config = dict(
    num_hidden_layers=12,
    hidden_size=128,
    n_experts=64,
    experts_per_token=3,
    d_expert=48,
    d_shared_expert=0,
    hidden_act='swiglu',
    moe_layers=[0, 1, 2, 3, 4, 5, 6, 7, 8, 9, 10, 11],
    router_score='softmax',
    normalize_top_k=True,
    routed_scale=1.0,
    balance_loss=0.00221,
    balance_bias=False,
    router_logit_norm=2.0,
    n_groups=8,
    groups_per_token=3,
    init_std_router=0.00832,
    lr_router=0.00152,
    vocab_size=8192,
    norm='rmsnorm',
    norm_eps=1e-06,
    tie_word_embeddings=False,
    optimizer='soap_variant',
    learning_rate=0.00767,
    beta1=0.95,
    beta2=0.99,
    max_grad_norm=2.0,
    batch_tokens=[32768, 65536],
    max_seq_len=256,
    train_tokens=391400000,
    max_steps=8380,
    dataset='wikipedia_en',
)
Below are experts of layer 2 (counted from 0) of a mixture-of-experts language model. Rows are named router (the router's row for the expert), down (a neuron's output weights, with its number) and show model dimensions 0-127. Each number is 500 + 40 x the weight over its row's rms, rounded and kept within 0 to 999. Numbers have three digits each.
After each expert's rows: "comes before" lists some tokens at least twice as common just after its tokens as in all text. This comes from a sample of Wikipedia text that the model never trained on. Tokens count by the router's weight.

# expert 47
router:445473572479457530543524493545493516502459508457518474494491552556510475469505430494491424416554546455486515507488467480475550567482503419501481474563531501462551507504518433475558493504535532500515426535494430582568459494547523504406417542539516549478484524512476483508521439520506452488525460514520587458473508544542452526436518549569523477423421518475500505472476456458550472519509
down0:476536446492465477476492453490540485526530490540468513471494473573505512465455428497462430495531398523547505409503510411524539477495515506530535505497535482535474488453465579429493536544532553563584484553563517445556517488517591556455571544495418459547454521502506535510475502457460525512545567528448440441499510497505500481488400494544472490450512504485528451516485458499529481499527
down1:444535560543503510469490590517532533424578475499431492463548469490484490483507458441499425475531431473470561488481440570522568438530503529448462505521503472430507470509562473521514525498566534520557418576512484528447481444513543530454536556528511593499504442484427479496509471510477517486392506508484472445495499492473473486579539468496493485556477484500476444526479484551520547477486
down2:528544466552492511539448463439525478497531587503536516448507484479481506486529421543566438508541559580543465530442411560521514501488504535546455484416467428459470437524495509539489619532502426483486567533482450571498527502510502477432487447541512516508519531531548473483489522516416512522438543550447515536549536493579516509510528544522472544524527549492466498538482507473509472504513
down3:489457482549572503471543453541485486530443521502467505503528532459480512466538486509572486445421511550551465512530464498472471501532462451507473471479457477524468583413468537524586471603547485411465398434512438467525521480472513496533552475551482523469544425445506506494544557519531495478507510540528528553511505502516482489544481485490520453519416493435448528534404454529493531475523
down4:504546438519405464514571499530475488516503509433419490480490525463502449470512443492587431465471537548535461530518533528454464495525526462512547570504535516417528542556503486542506489574469497581498553514515493421497512536499451540492523390450496523523490499447493594519498541557500559468470542514540481507513596496507464511516518476502492463432420472475504549532564529499483486471483
comes before: " the", " his", " a", " its", " birth", " these"

# expert 14
router:452503490517503435496500405493509508477545508442559524481484530533528492501601538493562462510533534493513506507452475530516511532498491452515498567503432494511541477517495483477477407462537521550434518455490491483520436506600507577478439484509532457483529540480555643535517522513495495562576523435568508487564471438464505512534553540549507552495496513439531518486453537546486448471465
down0:533483447474498474468512536498476590524540595517486565487470487446485510467448448559475535494510555487586607547505520544499546447533555506564489492465507468486493454438459507466497543490527505510537501515450494532517505471535458505548537483451523535428457461552558464476468543494521519528417523517537599498437506467473532479518530442495435511494438440472539548461554463515525590521528
down1:504582452497478476466480484520517580479471488491494475539545497449470529520512497543516567475565542497447434490455490561533533500518490480478419481465442571490478421513481493494507541495499520537504522485526452465506475533570399411419450471493513460464484497442516460470472508533604474509552450522433558478525576502471447483472539469509511519511489517473607534570472474507490445443483
down2:560505448497519527522486541453472541513481498435520562487492535532505478535472521548441556504492518557515568438491516467489516486632506572556498469416466584427466474536487478518500520523519425508472522552554507507478521483473531421442502474491502496509562430532492516477533492440510474457530535427490468538445506547439448500470456539529470524434497508600451521561483491540470457470470
down3:477480461507517407549517476523479453579438519583495419461527504421484511511457542511571543482462542498480537497513488508535524486510419449471487488451451494474539508561466419466512516557526504470510529532538497493564410535505496467519406540514473578540602455500499521446536504479458466517423465465511498471459468502491466525476546460550471458535527503470573564517535479539496459513467
down4:559427468577461503494486466555533517497541482479485499492504592488486543437530495492448498475442561497495512527491487412526505516454484484559489477453496500499420475478564467485490504381455518545531404495468519475472543530511513491573477557429482512469524500524434498517485473551482528443450525523511463501583510516541520481416520534503562554504494441525487426537471460521583498445444
comes before: " of", " the", " States", ":", " Carolina", " Kingdom"

# expert 58
router:457462461527550498444471477422535499481550488429525559546481424458475493599449461461520479510535449503602515593472520578488477486553464508454505530494453489515506535560521499487448492483524476514496574563508551527534572490485487517460533441535484566552461432519478489458525491495522537508509459488432529435503504548458446489571457544529498501555482498458543488463451460461537480480561
down0:505470509387457454456499467509496454554466562552538553509439554507522431508509590504538499472506535523544472546509445499509497532445501471400497551497482516498543497472470508517481534532494453499464498509424520507512512530518461425570564481521556524485530525447497505484476535482536489489516481538511501534518454508513458372447542592457508514446493516539469511445510422505571598495504
down1:515501517537464416518467526435503465446514522509532488471555517555468520577463489509452456481442556506550414548482519492532455565505435525416527489542488548554538462505516469526457451482528485489520501509496535447504579573473513466517524564563472490510469475568528432489494477551443495540525481534495465487530564541491497556577456510490522526507446524494438486512569552487523498409598
down2:536490573470472505494532520505531474527488491514467489487548472459475476522482531445489507515543543589485505382394520505547513463458529470445526506576470438574502457519451571474510521506548495466460504430454465517507552486502474562467532559542514517488452554466488608460444510500473482501519522528540530499475552570413534482478526414476485558524535440507477478493441493448535525451495
down3:431480513456493557456506438545518548475473504485495528493498487478495499535465434559550532464543516488482419484498493461465474522493444448620473421551496492504547515482523475557526424460541460537479457496416542574501478469458518492461493511526471506509524519531574488511511481542503523468463543538408548416523494535462475445536491494568530462458602479538561503543480524472446497568472
down4:469533429556549512569466493447501500453586516525473559474495463482588500560462508477483452574532503445561511490529487538541510430440532476551556501457458524516467419516464476562379460428466494516455499550510569513469440422556509489529532536483506525527514520458449462524485459493538523468526530559531502498545512496502460482507512488493452564503479486464464398535507472502458483473482
comes before: " to", " of", " in", " by", ".", " as"

# expert 51
router:438482527505500491515527498399517464491446451546511473515521475471521559451529503504569455516486476504543521507446463493545479530475533437529545553502477487391518459548467570558562499506438466484538508487455528471478513542448456509559460527535472487432470562417466502464576518507513568515416477562489492500436432515546529460507483490508523515504474474392467475493526464511520428508574
down0:585529538518505432526535515503577476515478501485522529543450500524521510473501510454483503447525506515488577547512468552484461550526443430598563527454471508478488527536546523449456510536494496553506538531493501550522552473546498527478540560450470498428510440492461516533485502541500544480443490455468489482459451499460508527583466473553445557423448484540575524403526486502576452578463
down1:511490448435473502415515500539484536443545495479505461448476566420459485592477538521532536467474494453515539487489525471538507489577545497486477475472445476585457493529533548538455560535524505511520456416526476510517536514489534454547491618513471511530471461539516540477429492490494541469472516497476435513480430573507541594464560497512564471531479496506441563453469441479537484541507
down2:519571517516530540484495536473481545493505485494515594513462532516516561523557473460445507472474495487404505478497481460499520520506537479491521410480490566578467554529465501547476511528461492477485480530501488545457500420497526528406526512533472477523464500518485454467470423535526558406513498540559402467543464481640533467486502487501518512490472540456500506532492449496607489475438
down3:521478481486487507468500436491559501489461532515523540551531487517472470571531456486522500522522508468480477518487532426485512523509497497519507470552513531575589430546474542548536484601537468458573438485469568485462522468529467485592523491512541492554513544440547513535491541441548502482494477495427600533412524576476578484489461483458474464503565566435545542457514505502523542499457
down4:480473498541492529456525470470516435470546583564488473409575465585474580515565474531586483582492498516499566516504486502468461526458531456528542481456470583455498519458486520504467476518449453559563470473569566476459529505448443447445537513520477538484537529495490483469506532527512500471487530516513485513474497507422439505483540493539496584553440553445431502546462458520516520519497
comes before: " the", " be", " to", " a", " by", " his"

# expert 9
router:458458463477513475546528456454547503500560512415517563512518529621463517509489482521533524489510541565508501421472557552458547510486522443506513489457505534453502511468576458460444453466497553576459455500504500530462492509533431478360474451474546512438491458437486458465541488476521461525495483519451520451552534519447500523532483459581458481504482548443471517492480508509568539483482
down0:436474450454473496444541475526495562500523501562477571531484495543483472458466488640528490500477427507525517473495466497419461513542507567530428536497475534468479489522480502502491482545518483499576533447491430472527481544516475467494507433538466405497505479489595472468519536544527523538531453485497438440483431501515447474461508480509488496475509437567496605565485469485429542502492
down1:555584426429447531499519490551524516480556574490511562490489505467472552453408455554518559483514486564519565505528440471436497374550462499464520527471547559451522480483478479469472573503569501530523536520480517503493502495501547495443493521495497537450487484479543552497485469489550462573554551519443474485506559526456479484427478520467563541520521492485489460483508439525544578504492
down2:512529566497518536516461479471492556432502473507515482484532519508568581473527509488524581579541486448473480495501524410466531466517488534428452533530459466493535463434503571544578515489535498486464513454515463535553582466521419473545530571538526540516513509522507546567467602495480469452532466554526572555445505526525484544448468480541540543568548466514533471531525468515477540498479
down3:434498532515540498549497428572506507508457531510462502462562423536417520505464557451530532477535511485407410408442485474537541520507499603425467495547474537475500461506552479459539482486469545531546465518557548528500475539512467501520579483556485525475525546510459476471491463488548432492552469504502515546496516546544467499590499541474504513516451463434494550538507504501535462547443
down4:522471485574510535550549543461562601455600437505469506491495560561513481517513549390480475432525438486541473502482497438498528477483588456533576530468518561503542563463540466471500466475573478558448438468488503508502529478542447489478515481537467526427543541452526453430511452477484500478545504490496507527449494498487529510534556491447486490471508524570508538417481487502524503482485
comes before: " and", " ", " which", " but", " the", " he"

# expert 6
router:559579460466565574490460496436495470498582498509494452519442570492488589525483502510554550455569525459447490459546524500549527539550457500566466445445529503422453509489483548556492497503502480540492542488502441519545493476409529511561511473499542518564512424466516510498536510484500423494520576436530460565514528470484516486522507524524464512544454501505424455487501438508541526569477
down0:460503547471414502591498468411549463474481562537508504496513555525456420524462523536470463507536455529602537500466474568441481520410480447468436516543477498559516436524477568429519504477519490533484547467432482581496452495481568556557496476461478541472505511515479513488477483510531502515474477495486461458512448468534538540516502497517477490486448499491472497428498423536607529515481
down1:500516479487479489504512482487534561487466578445466469469562509513554540450454504533539556531465461493439460563455427478488547505519475445498420493426472429470569436495558451458484471523482538583526518491441513516588484519406506471481455496574503442532517516524474551499528494489464494566509461486442541479453538504503570568513507495534494515518511540492553594454503423489523474528508
down2:487523536517559542597493519581495541455460515494521456499440440547570515572505457498477522480467501524480492562544477456423521498482478466470461468407449554471504550582521578457540481554517475484456490481585450512483429493575447487525530497463525480515566494527506504438529519482493576458496616508462509523482482516453509529515538459527546491540552501536509533537507472530490550508546
down3:587481534511528498468417503559487478513570475536511527566433540490511493493485431471546471509497464536553468535460437531501493532480455530506488495493466503460433500482505479538510459617545387540527544494546502448570478462372476533497523502467502586468541538499510558471542530526508445466448450514538484457484507522546509442545556508494466479507486502462457416484504464485500511494449
down4:517551539528477481492470489523510404537537493474426488458508489532614468464498450463494452507495466498501545451451497544541512493489530477498477508541501529476454542480509495465459507475491467498435495495464527483446428519571472517501478539548478545422572514475475463430535416590420491430509507497518554528514491468600535572556474457553507531485439541480508535534528466548541518449430
comes before: " ", " —", " x", " Label", " \"", " Format"

# expert 56
router:502566520551423404472508505537471520500500480471495544469457569455466459515514430483537477511576483518553488530478527489464516475562474487464560535481504483501460458543612533509501439554558483498434492482582504547488486517482439535494595485432555522483572538502482555518535478458481473439487547548538462509498472469495427450564501484511517557528520522474574437454501534493482513510566
down0:439499478507481457503450536480505480477457578536497452462494560450475572441473504555539506526483514443469554507580513497432520450504540531562503520507495530508482517409464513528474540440466446476516459510504467543548554487473451451509523510465540419440508543484560526458450577564553560508478477440457532477508500447531493498513456465498509411476459432504461460516526497489426517532403
down1:516462460463419420492542498472488463444442560433506512568455472467484532515523439558580515520527555518433540495481547519553483547529432501457453480449569434524530491599495511510488534522493465508506490488469514504531543490496503562536561555500511488483481441455570547423538524468419455533464436535487475554521459484512499475482521445501480517510531445537477503540562512487603501494497
down2:473523477532445475503483496520549577455498538529441500440470466491462454486497434496554487475561507493490517478534510565573454447437470527467513590448447522419507455474511486513496520483506544487459482537500531499470547436553514526457479598553488514562500487484551479579527473477492545505407498564483506589536593505569487511513562537549560548497413499507469451491504507495502529517512
down3:500529445514415497473523550500510466467429507499521549495483495531538491521506557454558544450548474534532515465468503548450535500521541537512476517488477505534546446474537590576522497543483517507545560503518513540480479526501406582478483496487491571502517540504500511479481501584568457569489459516533504517494511562441524458568541511494461501496495465484385565472560483503570396573462
down4:528518508472513493528494541453500524452463517480464525570470518448553511518486464445507433432565442512480520532592417515554537474510494537529447423482512516462484529459546489540544453470562513558495480489481443487458499596502514465496497478525496489499551415423604508504450462548528460475553556542498519472503437531483463509505484532590499498494546449513484505526570425481473552480556
comes before: "s", ",", " in", ".", ":", " of"

# expert 52
router:532411532496548518475547494486530527545526554421524498566445491482423552563439510480547533482465517522595483560509489548543454576458460528488551452573482565486458512472473544497512488556539548495468491547531456496415518527482449532456475467553570503440510527512546502521474494512554556439474511469468477499463562497489425531462535521464486550492454548508540446496501513498425468532475
down0:496568478462580482473533512495537456553518498462469508481574480535545473489520467552507447426488479507525480510442484644460580522522539554513469459387468472491479559487512528598514437574468444534545437527469500464528504500486528433479475489486452453539529473488544510437526473546495438514520457506516439495564447549487525547486487552515475536453492509544495498533484534511515524534528
down1:527455560458505523505525474555526493500472481479451509500441565553478464487518471464530578497512473541569515551494547478503498533412488482536528451479583444443541487571493532507536447533540498539554584477538574501451470460541513484519490477464533454502455540514492545383447563455553572491496522497482418546482533492483506503568479518439555519495522580492522482489474442507486505431540
down2:484479475508534469477489440471487562498486573486549544527567471463522503476573459491503474499502603526467466477545511503399459447529435500528508470474446481477485549521525511500500475465489494474579477538494500509491544525549489475535470547570509558462532533541529452497548559461465447463558527534468495493504340575493482428528482458421523484569541481453525516520476497508449472543509
down3:495430574571457611448533464476485545515469545536512507499416492474511463500498455470450496481527555494526494567447561446485547528487488502496543475505514554530523488504529407479504442489550482497486422524468506494532546489494494524487467454536501542519448507525506477486419386482495534457430437511450499538414442465528470505517580545501467540496450538493438464485523537505432530484461
down4:467450470459516421541497487538495534490537476446508443555514456424457420556436534551473525536427496440601454459509553551505478454519532549538435550606562506514538489453539472493475440511544523525554546542506489533470470527435494527562435396472579499518505478509491516546484469491466460478533500513503566505477471483524525535502520482503494496472466492469568507482508517507511460446457
comes before: "1", "2", "3", "4", "5", "6"

# expert 48
router:545569496510492548415553543532553524493470560533474509485512459481557492566530526568545545475486498530555422443508540524447528510436451509532519429516508491487485488444524491482495464489446488513547550565561446470499449493484557547533436405520446480521523478527434567561452440505503460444491452494487500497555511475469529509481556454437438463549544471509511540445569479464518536485503
down0:488507468558507525454476473472530528470515480478487448528573517499552474508530455508450476456503548478479511528537459459450551453474449447454515464481460467502448536496484533501461462473531498454547407547492530518520548572559542485548484556498519459535580580477518431416543489394457499488454457505559543519433467451441491463495546460524519500545533481504515465462395556465464507548501
down1:565537498529536540581513389464479496523599439511535525484474457495493468502394522520469526592477464510516456538490430508561467488468502507518469536480517521481551487517507560509539437478503506489530420497507473436514523517482560495508590510489489526582502516544513513544461498459480521413554492434474554504474514512488496536469495460552445475494517544529563473510590510471445436475444
down2:483541476592592480435508607504474498505459459579535468563458545539432467509479472407510514517464514498545494529432468499546573482506545496511490564491504509496559406476477484582550457508513509530483475424489568591498494481457485501550481470491492567463448509464485489502486566463538500539515464478489563467491511462512531467469532514541489519490482452488596488471517498483504537567486
down3:505504526566556497478516519534468465475507515419465486581529488457485528481585495589536504464402542535470517474485466502562535440476523516525561469517488522467563412461507526500540618515501482531539457467504565498507546521464506511516548483488501563448590524538469465448538485516468485473535509500506458506445533486556507516561473490551509433459437555532511597458528531488455479526480
down4:510538506450524531543583463518427492507481550474443500450436521499439470470535466432473527529583506481419527465532521441523548513496462490506493509527460464488459526480496541563567536489499448452508558490489549563516407461492547569531544500531498519443494577485488551540499448477525529466557480468470485478545514480518442515558462473607456505541518511519493468484487531450464561452591
comes before: "9", "0", "8", "5", "6", "7"

# expert 22
router:490447499465409466491506519494536572458559514548517497548451537526510450496531455497491506564577503496557427539499459478501440488488475565543492437442503538509515451496484479433530489499480472458498491486466463475526595497504494560545428412462542538487530458479583520551443494542539466529483546495505476474447502523520513454494462462461499518532615504523524605442502540441478518540528
down0:546424429504503512520468448542480455546575460515521486420501484475458470463560523472494488444409406496518485473506470477460453506485569526449452522474504536516502566486514538525441503540532481458489437447532469522510500545574536567477545476533501522526460507526495501494465437466547539471534446508521465512508537532501480416554425557540558490497498553538444487574532504534545523473595
down1:498465537446542537555570423494519545555510451478484419474561507530577442424560483482519450509473509532476484504499473539485592472509483496552536516493541488478434523486454517510495526465432465488531460524477464445553528428487549523497495488443527462413429476498530491510463598480480472481487489534390534487489505565527513528461485503510529442510472509515560450555465550441446501541531
down2:489529507458548447486527428525508473520453551532467544525489458477464537471443537494525453546491449486418486483491472520476532522484543500546454482485485445427439507441454519507500548478531487425517522462497527554482465490521510555565499575516499553540460450565545520465515588562584556511469581573490472422580496544418466521546528490490512468437508492530535520459463500532548504487455
down3:452531507532421487525534426434506432498494497492597561543614488392468467533505485531498508544471521544525515469438568512479518483502540522559451576485498554454508432528557504482515541498489552466491532517539493518491501479544475523521493554530582522440539452506525517521526545550471587515453507442450538456453522395527519556514478537507522519500421493491473491495509471490490510507469
down4:525483452453510456474477514483589496514550477490450558521506502534545570409494511515476495533452537472460542476494491501470437488452508537491405519528500497534501486471507480476496577508522519470543463499547512507475493441497541434457428428570496466448513520564504451467548545492565565433486552506497477470464445438489527521413546511504559513447457473555515483520558512365515488505499
comes before: "s", " of", "ing", "'", ":", "ed"

# expert 40
router:481544515503557455565500521463451441517519498488517462426459477507558519485537507511534558541501516515519492472445486475471465498552457509526429521519515476518523431484467460556582446426536498524470481538493493577562494465503502451444578539466434540485460572470532483512523485396457579544478424543429551511474508530538534511496548446480456547574470474512526438478432493503535528488533
down0:517455461438533481430508485483538512490530519531513567434496520472478509520558563503558522501455509487567474571533388551512489528480474507487436551500464479457477495417530478522518479559474535449488544559380535485441511471423482437536473492542480458481495518484491463559567446501451504484461496472501539588541447516454512494497472485450496524519526607497521543555549505479515472498456
down1:541472560514530529465550576481501471511539520490544523473442480564503504538411537507431504505414457458496511470521518530474538528528474501510507511562506512502478423491491509456523511395490489584506506524476450481536531524455470488562529590462496534457548501559472467481471566458534509410457471553491469487485520502523625449475497513538490522541488439602499459485511556466470523440506
down2:558514545476461480575495483448565463481526485514447525578493534575501477490471489393559492512523516485478603472476536500544443458422531554450500476503463502427546564491514530560542532467530485475508500545544526551458491487519489475527479444518490526512486507552470476434503467484496527569504447548401538466464538468452435470554497489418528526534536546520482498518486557475564507437533
down3:487522509460465462560525530578443431475476490550572515484471507458482500475523509477531525494541502466486563495429538465519535486475510558412533471477496566474521489510482505490530538481409624535467493459471489520509500514550411486501491494469518556484482444543520490473468521500478568464383485487477472530472459485495462468460450519540494451484486522500578512527498627586495435495497
down4:493435531557505469443438428517479493468483510453501449522516493517506456493453453489503455536465523497549508489544521530543507552547449488479454492464475534522507472460506473491533483449528521461496496515502483528474443483485593601463453500507509488507462539512490550457530535470539485490415521584511551510488541525581498561429500513526458580467559552559603532479583530482584499560430
comes before: " the", " by", " a", ":", " in", " from"

# expert 45
router:501479491440493503507495518485456451477504431533535517502488482482494500496560529504434466454487410488502544465457509438555398458507462546570505534427484452538519502487551448513534512500464423499491538426502513508460530494557532439543465607535433542538528525507541434522511501529424462501544521485525534527497489523535472489553490551530508522497569542585495424495576496552507414469510
down0:421484465468531451546532521534532434476585509478462499492531589477479454511559491446510485467461505492561500443531514501579457548479518513471570544430519486447553491449499554519576501467500500531541517499533552515456526481570443403491486503576484501486452520438465469503555529481507476461496404522490486440488461435490417504488527485464551495542522508505486480554510517510562581466462
down1:430455470447545479470506439474441534534464579440525461539546451474497553493506454485450466503534515492440495481525446502522516554566371445535481466520544509506490536485559534533506472518464565523495563555496504486547501454415505455491449539493489490524450542474546466469497512473500514497536454461452473477550499515620548523525428463527467476463471513545502507523544450565495439559487
down2:479523505491496472513456476420490599506496509496458513494450494476520520434507525568553448475594493386468535491483472495497483484512485483483524513496497491534528450481495476557475443464439489518487459513496427529556569490537519451406508514532557418467487503559462514476530542446560497507507531488459479537380558479489521576426513434528557450431483535497479532502504530486500532504563
down3:563451545594529555435520518446462458508514418478557508495482589469534453443571487499510458553472476507477513533449445499478510472554511527477481507424508539560482515474496478498572487459509518511503588482466545601527527549515461526521510422537511476536455567481462568491489502483451489459552457560533508488512489513553539529501466532535509490450569504500549495428520445496418514530520
down4:495473592395481507508515470499497438482475418568498508436564496548492557525461420462491539477471517494497514431455495430466521520504471467444462421557476539510490475483581485481520460510442443559521456423551535528532481580514488507507489538535491579497504480499456442488476494498535476446506524516517485569443547545513500487552469479428569541506547535548465525496457493498486433513540
comes before: " to", " that", " be", " in", " on", " as"

# expert 10
router:535508472473519466541477567479513439543460473525491576470533600498535577504564542490475418520452485487514511464513542534569526540474454466462513546454436463513509538454516588479552475501516479491525514473484576449539521472495482474466469522493534532514470469504481475485520485538492505564460487523544520458509381451526582487556488503491485461526576567500410493523563448456550572492498
down0:496521505478494478485491402520478512476462495493488535487501462574490508591488453523479501445397424445496536518512476471507597525589526453481558505474448470473462547534583505528569416487523474496549499509496466552505428552486521503492495429524421495561514422488444486522509489476490525516441482543472503445548473528498558482508526492460487462588433502468509511475521514508474503415552
down1:554508555540496488457526552539504505497469447535549512402499530465565520489470627503526542536486558471476515533531465499439459522523435508580431518507530466478511482564459528489466510499457508424554499472537467522496528547415519545529454553542475434463439542548475517497460484497470554485501551572457493545472520502553510468498465515536488449445505464414504486478511500441514496465593
down2:405513480482439467493481491539538518505505430552466512522495474537480494518503514540452458477502505560463476501464412528506545505473499489494476506508512496467513434464464549611503549506505554537448441456433492450529447520554485501486547463553529421491445502499564434475486486565489531539419471478616506549532524517534460480530574462483528522453488488485490493428402510519479508421518
down3:566505549537492563434505554507438473469558489470492550544512462538479586465472558445446487546505509450528478509504490501472479490544454568477470518443494501529526482509460555524528487517508549505536483573517555449581499452485519365436545529541487477576534479443445521499528446474525422496503580475483508519578453447451516497535495518524430505483495437502477508472460498473506532459545
down4:497535511614495447623511546514528484434497485486474520496537483483454541492532525474508459476429538513512507565479497428492509494502541496497458508430534495465481471448566508494442488521470596514526444543506485539495487481394489560551545458458562479420458493480514545545506474459520464473492502534477589483496467534565473433478490421509464504514476519486550551425453554460491491487513
comes before: " was", " the", " is", " he", " had", " has"

# expert 62
router:482513528497498556418539475517457448488489465518473592491435451539502472514522475489497530470490523462493484516500553534501521457530444476464563448557452428473408520533513575504492451501495524531533500538457540542507612507483458517533430539543499538497501511529481476483471467514434518510442570461474436557495487561481416434555449504510477486506461432432514510515406548519534475480442
down0:517451481557522591449525498419555516497521424520480457521557434420490501488458531461536441578415438469466496480505466492548517516525511501545444495521526442489505447470471557498428470481537529487483536494482471424468449472486440415508465455438536485522527524501464540511506490566526458532491527561542497510473467513500504463493504446481572506504581489578578525525517548513428526504486
down1:513506456389508461501450504424462602595521453502481471511517507474494489567545482478469580502456496564553535531604481496458479501470528471458457513599460528500438493524447549545524530507569573496477479527482552498582441562471485491511514437509502537461547474476498523493447433460504495491515578483519506511459509497516479502483476526471480501536530533431509485494428447535450526526491
down2:529449521479512619517452505481475503529520559472485453476465571491474550510569476470456524448463523446454552491450548518539496471454491561546520537549533454502537542505492426508437533488518476485537432515496428518535506503554546495460559516501378479463482472462523532498453379536487513571462518508532563447503493549494606514505491509534468438467542473494490486466480508484514466485472
down3:552490426424509435552472529525548520541482502471478444502501464441505438498572510519511520524449499460495519501459513520520518545449514514549538420489461500538574495543514446476529556521513514562429554443481520427547510545540453458502540468516559545499412459500502543504522618493501485518531587498484550432505530511496564436536454539497501513484569451462540452479488482529504435491492
down4:504477439493517469423543488511571477449501577461514532499503432504488503448550494588585496471533490503487532471533471499463550507537458476528414515536465441491535533498492560490549525506483576482585488503463495536487528474455475488474501506477608452448452483542580572529536511505483566497476502471556433444544466548573494513449533508538535464432481549459515568440529510472507503509480
comes before: " ", "2", "1", " Total", " Party", "---|---|---|---|"

# expert 5
router:547555463550451546498482483491481541540579433519521585419589513472461558459523529527429539513519477501506505519548533502496535555423467472471498452512473492455453481475509506534518558443560418489491458479502519516417511457526531489485517494453495513484500545571487530557502555413498482473529554476461445441548570469491578539443481450439490489495501493544469471503455526488522535423490
down0:476514518499431533435465498551587423466482412554453531492520493500533513542553524497439544523513523469519503454494526530562478538511497435502533476488507487518493560505546495511588545446558440460538530554505528488508503551502533422465579519512559467569534524487491482436543423472439543446481523493538577440467483541534510456518485498576415510518487542508459524485561462466544485511490
down1:493466441490542479432497521518563516481531515435505422480483528458470490503450506526531513522497497424571524498540472488516505458523473511560536465650570472463485505480530509463513491457484455509577547520526437492423454510511466581543540443485436560456540511485449509512534458441419482486522449504476488431465423530453537568550469511503538521483489447523488526524468525479439480517475
down2:464503443478497480467485506500476441497442441501555529486484510435499548500595478494410514487497461521471492524526466475507427524481483440472471496507533447553519448535505509543503429567529565472451476521517516507599446478580429554469503533553536540452545500513460502540537503462452475510472523430476492466566480501505556494421454537521510522592503488431518510520486503520525526578599
down3:478559559548504505543465527453519445567498489516559469536504515467498569509429485426488487444515497549464403598544529497484433490565434581443493496489534504499454625537552401477502465511486445490462488477483547514542498467516564518530510519500594516469518455490530492479539509455476525521453495509522453498489489505499506496506560494486496497552449563531531498526520420461460458463473
down4:485518529494509498494533454503521507550538555470580447470502535502546526453582524480515561567432511512521520498498470501549539516533496509495454530492454481495412507439517488547462475516510552436476522533469449406515494533517562537507591462555515543548470471528467470481521467543475520568469517528530533471519530440433438515519491482492476582418588615471535512509524529470493440526550
comes before: " ", "\n", " —", " −", " \"", " +"

# expert 13
router:522539499481508591526496455485459565434464421531426515501485505512536523491523492492475489574536471539539516457489539479500416523445541535530514491539501525423527605480602476534574464489569467541480474502508530463443485464516448496522590473478479424551484554477465522547500535478546508525466504566449519550458500498508496504577512513587499499541538454517505492534498536479546473425462
down0:507450470496499478502484461520513572562513472495536471486486543554552551500510553548548552508435441520527490482468489588495484400530518458532468550535487556466490464536452529534448450491512512449543474507479520458526572501419555516530516421493494436487523498499469513514509497515470448532566510489478488473444455485462501534453525497586540464487464474604391572468463424502466514545472
down1:546396492499471418450533446576513507484417432481513550454500490511555495451468461561458549543513519518496498492567430465416526469540468461488456491472526447497470403465574531469497504501480550451497553526474464506535510501491476482470435513473518469500483466569472420453436472547512480456545550479482462493441500564523462506518470525567483526453515454493516553496551502538497452549534
down2:571517490478553486488510476547382479469482506475503462532543556523576461468433480506559530449474513545442569463569515499487499528461501497497526470481449469546535508573556439470470524505436484501513511577484527506485438497459475499559500486463543529508550423412519475523465555548452467467562501463484507521574494437481492461537491441485416494496512482454509487419443437520538459508519
down3:439517495527523494548506429564494559494513507501496569519497490445543505472530521503518535483473555486490489508500489583423478494480488557411527549527546464571535494538427463540540486463524458487525541473548563438425487433473499574530491525442514450467473525531454504452497450532429466483511437539515463514462575546494503442522530474521541471551475469555538476480394508531573529512560
down4:451421528457526422470540515484620478479511481462521501431526523492517481519486510421529533551484521466600482493475488467482449549514498480460512480545517471464462504481440517544463520450491427519514389521488515510538441501484487467468524431537484454480509470492518535452459530525545513469528554592511532482554489493581508480480534443491401451553457497426485470528507580480495497456474
comes before: " ", " a", " in", " the", " by", " \""